{
  "num_hidden_layers": 14,
  "experts_per_token": 4,
  "hidden_act": "swiglu",
  "router_score": "softmax",
  "vocab_size": 16384,
  "rope_theta": 20900.0,
  "qk_norm": true,
  "tie_word_embeddings": false,
  "init": "normal",
  "decay_fraction": 0.877,
  "decay_shape": "linear",
  "max_steps": 4391
}
Below are experts of layer 7 (counted from 0) of a mixture-of-experts language model. Rows are named router (the router's row for the expert) and show model dimensions 0-255. Each number is 128 + 24 x the weight over its row's rms, rounded and kept within 0 to 255. Numbers have three digits each.
Before each expert's rows: a language model's description of what the expert responds to. This comes from a sample of Wikipedia text that the model never trained on.

# expert 2
What it handles: Capital letters and early word pieces inside proper names, mostly in tables and lists, such as J-ó-zef, S-zy-mon, Sher-ingham, Cal.
router:124145143124098090186139137149102107094106154111090144140121119093158133125088130163122123160120130117152144133137162145140128087152141110154169178092196154161083107123133140146145150145171109119114158151110164136168123158121124112124085169119180139130095139099136130139172172120128124125136160098123119122163110139140107118132124119148130130131128138157115090119136093103142153177185116147113114154165160136105104165103114128156153155120157129136123084180111080147129101156152119147128159130134146109114146155147141197092092132117130080122165155148121132102118090145123088153155149088125128089115118105141137147103108146125135116156139146130127129109104185141189097118139158166126145147136098133089147101104155148140143153124122133122129140129135116131126138129159135

# expert 12
What it handles: Words within names of countries, institutions and places, often after of or in, such as United, American, National, Hong Kong, British Columbia.
router:139146147155138127090138087129153148120105132153137099181148119171045140172123085106093189096131130184126132149108112122126108158119136143172122170170160148139156111149139146100094144085097126167120127151143210102171173192126129139136104097121144136105146176133122168110141151154152120132138081100100135117127120138112152102128126165129096099154109110127126110154157100150162156041116118093162126135139135123122164116135165128093132101117083101102119150145126110150148125120144150164118150133160111159144125111115107096117099133130106145114116100141119121118131137119148110136140114127144128141101134130121133120140152132134130118132138122110137130115118149147115144138149083098129120133125129174147134100134072137100143115096125131123116166121088127122115112107151105

# expert 5
What it handles: Pipes, numbers and header words inside tables of sports scores and statistics, such as Total, 0, 1, plus some determiners and adjectives in prose.
router:093134123153145090147101107125123132133132115106126102142123133088106129156101062105134165164124126129140086115151120110119078111151129158124163139128133165171160162121126125070168124120110108137116086125125182089071153176115133138151125118129158150160144158168137100114119108107120119143171120127138070127118130132181133135077163118149151136131116095142168151127125064072142155111127112096113124143156161128138128154100158123112155113139139141123118100148145130129139141122105149117096102108160086122127145160114163118115134124103087151108105144134111140127099132125155059135120116117111123131109127080115105154125135098136151143124092159164126114058094148094143103147086135127129117133138131107126150084149139185132129138128135183101130150127117133146121139112137123

# expert 9
What it handles: Subject pronouns and modals such as he, it, would, and middle pieces of split common words such as ch-amb-ers and sc-andal.
router:137152171093166170120131136098120151154163079100164140090110110110163136124123111129129135160177104148112093102119113139125175104073143154091118111130079115114106134128116093152125117144182126140185150124068106170122089114145138121124159148162110107117080084129150129127123113149058098112145159128121107101079166108147126131086088097160115117118115151140152115134143126143132116105109138176170107160119082110118135066124128136149127152143145126159134100137141149119101125126143112134113175094091129155140107128141137111126142152114113179130134158135139101105144087129130195096087097110146130133137131136114128101116096139112108085112117164146102119145142121138108160124099140131129122132129121133116129158126136106143112157093091149133129123135125142135147169135158124

# expert 15
What it handles: Suffixes and final pieces that complete common English words, such as -ed, -ing, -ment, -er in ste-er, and short nouns like water and way.
router:154141159139118123083116118137111123145145094113134150107096124137156150124124137109072137102183103110148143134132148116115163120099112132100127048148092127134119150129105120119112147148114116146159143112087090180102084081113118176124146142138113154095112107094151111137097107168111121135129142137111125144102165106120124127154124087138116169137138140151120117096143168147109110087106150145121165155129078090134122063137124107149082150145168141127132173131144137083094143138143127161154111134096125134125102101147129130132136131128155141127100137121141111100159140131120213103080101111116139145151101159132159087141121159169097121121105149104093096159149095150109140161136109110123129147134130117099135145093150089136132127142134147118135094134144147154122135179155167

# expert 11
What it handles: Short letter pieces just after a capital at the start of names or foreign words, such as F-et-ters, P-et-erson, F-ol-ks.
router:101160138124094077155133140144095114083117156103100172141096177098177128116087152169109107149170107111152148118124162148164149088166145115125161152083169163157084121155113149154125139110167111099135163129102133132145121159116102119113141175111126152121105149081135151132158193139144114131124148110163118142116149136153112105120095103170142150092130162140117122098098109114119165178159133141133132156140122127098086155128118133162141140124163149147108090120113099138090125160162096140128164146110140130150124140142126146097101159113124100128155166125132143120087115142159126141158149133161119074142120084133154122145119166153122086172131156135116149116117148129143092118108118178122156161152142111129147119096146124099124134157102113126135107140134127113111143132142162

# expert 8
What it handles: Inner syllables of ordinary English words, often after a c or p prefix, such as uncon-vent-ional, comp-rom-ise, disc-ern-ment, aff-licted.
router:133145088124112174128100124091114111092130100138112132120109164148171133111147201123110097121187159157153094125100142121123157103077104073113102116129136073089089149138128167138127156127090142180124135100131134142109111111144094130112116099131130140078107134090124152113145107175137145126135118180142133112132152122125131146130107116153166123136157155126123127128097181137098169131142151170135158188109120097145147065162092112147088167135113104103116076122123146125121112145135096159127143141093125102127130093149126127118149143118127122166122111078142112117144138140126153129127130150110103118152133103140147128119124163152106116163107103137117097162146105109120156094155158147102102170098168136102134122115137111139152132147125101149119091103112165107130121142120161

# expert 13
What it handles: Line breaks, section markers like == and ===, and the first token after a newline, pipe, opening parenthesis or quote.
router:129158100126109136128096098139088119120125159075115169127116072120148102106135142134155133154106145090159182114147120110132145119171129111094139111171146116097090151119100123147143127180177095098079093151137164098156114126141148119117140112122153106128066151141104114173138130108122128106130139105150132151170153116125118162119104098095151119121114122133142110153102168143126127154150110141123111125138140162112113178107117167141141132119150126144150115085130107123113193131125143102109149156116133098131151142132180129136172121130130120145129105131129120152108082162106096144183147062161118097109148120147108161156108158120171141138140127104131113164104185108144096091165088113142142071107159108105119125109132145141110140102145113157123112131152114143134122107133116

# expert 4
What it handles: Final pieces of surnames and place names, often before a pipe, comma or 's, such as -ford, -ley, -ton, York, Smith.
router:158144139125126112159151144124125143141140127110114074132122155158109125131122146129079118109140192092110108108126140151155105131131094134162140139142146152168131089138108173096095154081116108145099164132123121140134201110094116134110116127144154146116176123128104120097187161154133148104116078126131113127132135133118098085151135101166130159134176153142136150112119135164166169085117161123125161140114164103124101109173140113103127143114103112105089126129106076180153105134146117154117113129152168105113146075133098125113118156115127164115087134126143141118141122160140132110157146178119103111137133143106145118115128139154112113165144100117129111085089113157131114140097103118115139174167132108132091104114133102109115176150119126103103096116106115128097140152071138

# expert 7
What it handles: Final pieces of proper names, nationalities and long words, such as -ian, -ville, -ford, -ium, plus years and table numbers.
router:124128100126118141087132121111106150131122097081123092131109112153104161120148135107107183118154142098108123126111099086160075181081094139121124112139113144129127145160093168095121113086083124151116151124128111113154127114153150148105098106130146123134182095133122111092161120112131160126150066135115103149123115146146138095156108141140117146137167160104125112127133153164156116102107148080149150139088113141170110089164129082130145130088102110139115138136145109113160097080144101152159078108153112125145141101110083113106162156121129141107078081120134093128128107135124106092180130175114119157131117132130157109130133109124137106130114090132108118109113120147091170140105118115106152164142139095121113136142136141112164136116143118097089100094099135124129088150085142

# expert 6
What it handles: Table pipes, colons after infobox labels, and linking words like as, with, and, by, including, as in Molar mass: or External IDs:.
router:086076118132158152147149141168149120148122108125152117147148133155075105117137114135181108096071121171090142140090115110119126144146138098122110070151102153085172120109179136130120088151104156098095111131169117099134135156173117143160125108116104090167142144156120105121093116117120102139136121141141154107140084108128149165146154149098111091124092082135090143138149161135116089185114118102108144086145148164151133165128154123105166103133118127114163158076125118103162149136099134091127117128131157136091105153130110104163123084117124094134159134131117130138128158106132145115107133135114140151128123142136101170139153114120132161121116088132153157116154121112130122115160141141131112096121138143194120157159105110139127110121125115161148153149156099116108081109113126

# expert 14
What it handles: Head nouns following the, a or a capitalized modifier in set phrases, such as World War, World Series, team, album, family, film.
router:076146129131158095136107109119147144120133133160105076090149135149092110126157088122140139161164117146135124148117139125133080142190155140155106153121159091173158104132141136121096139094131143107175113106143118120133161129112109142107119123112150150135149125172133112116144120110125123096132142114136122138086118160138142122137113121140150125131126161134176128188126100084150138117129119127102121134156152103132152148106121122104138115129135135108147118111133151162152156106101131116146126084104152078097134152096099141111143105119083131103155197125159153147150137104147096124082103165121160147077131126103138090140139083095209130091146155109127125107108147112101107190112130133145098121141117153111137151137110142133099154143124138119137122058109127170094118118162088

# expert 3
What it handles: Content words, mostly past participles and verbs, right after a noun or auxiliary in descriptive prose, such as used, found, located, built.
router:129116095124142125113126132103132134155158093132173132133122128138046117141136117083117148140134113106096148147134132132117109146135108133135117101138084117159200152135143136073123094130133123137152133100122128114081114119133138149136139079135121112138168113142112140118089093114133123142140083127167145126159143133105182122172127121105107080151115141105147161130139134101109081124096094147094142121125089165112088115113164105138110102111148145124150159106123173142143119124085103132166118114118116151101123119141100092164123091116131113132106137095132149182131178130148171149109129118122109183133123113116118136137125050116124158102098111119152140107164090180082145164162125117123147091113136119133104121146110126133125138149155135139116132087094137143148089154156082

# expert 10
What it handles: Prepositions and articles in running prose that introduce a following noun phrase, such as to, in, at, by, during, the.
router:148108138134100131087136124142186136136174143166144140109153135109156133156130118149137110121084121127140138136146113161140162138143132080126125150127071128116124130153137088148161111144093139128143077135166084098141109119143129102128170117146084099154115133131105123159093104138116131173069173174101126153107097129091106149112134150076135104113099094115111144123131125113096096162115127112142100058128126151144165158107097143132139082142167126116138158142127141118079129142133149105112123126137110112140124193127125132176114116154167135155157064137107137123126147109132124131119134109136128129143111142148135160123124113092086110092115110128162154158118114098130150122128152099180148096123117143172132148138153149127139076116126121136179162161143102103105130123109090

# expert 1
What it handles: Prepositions and connectives that start a phrase in running prose, such as of, in, by, at, plus colons before lists and table pipes.
router:145089128129140147145145146144161105133110156177114106136133133098106116136132121126156099085083107136092137122149116138112140145147148140128136133089110133104151124079139069179155114156119161091137092141159091114123153071127143091118118116135073112147143135152136137148113103115164155150115135117089153099115058150118104174108151152083093108124081114106095143115159093123107114148120094097134108066119159146133170166116121169110121115133119127140111151146121144108139120132087160075124095151149123122136132164098123143180119131139156114146152125128128115102130175088122116144093157123141107120141137121116113129135139111100121150097130121130155154134143098114135117124117143125139122096123096158147121139147125153132119104146112119164100173163182111102146135090056134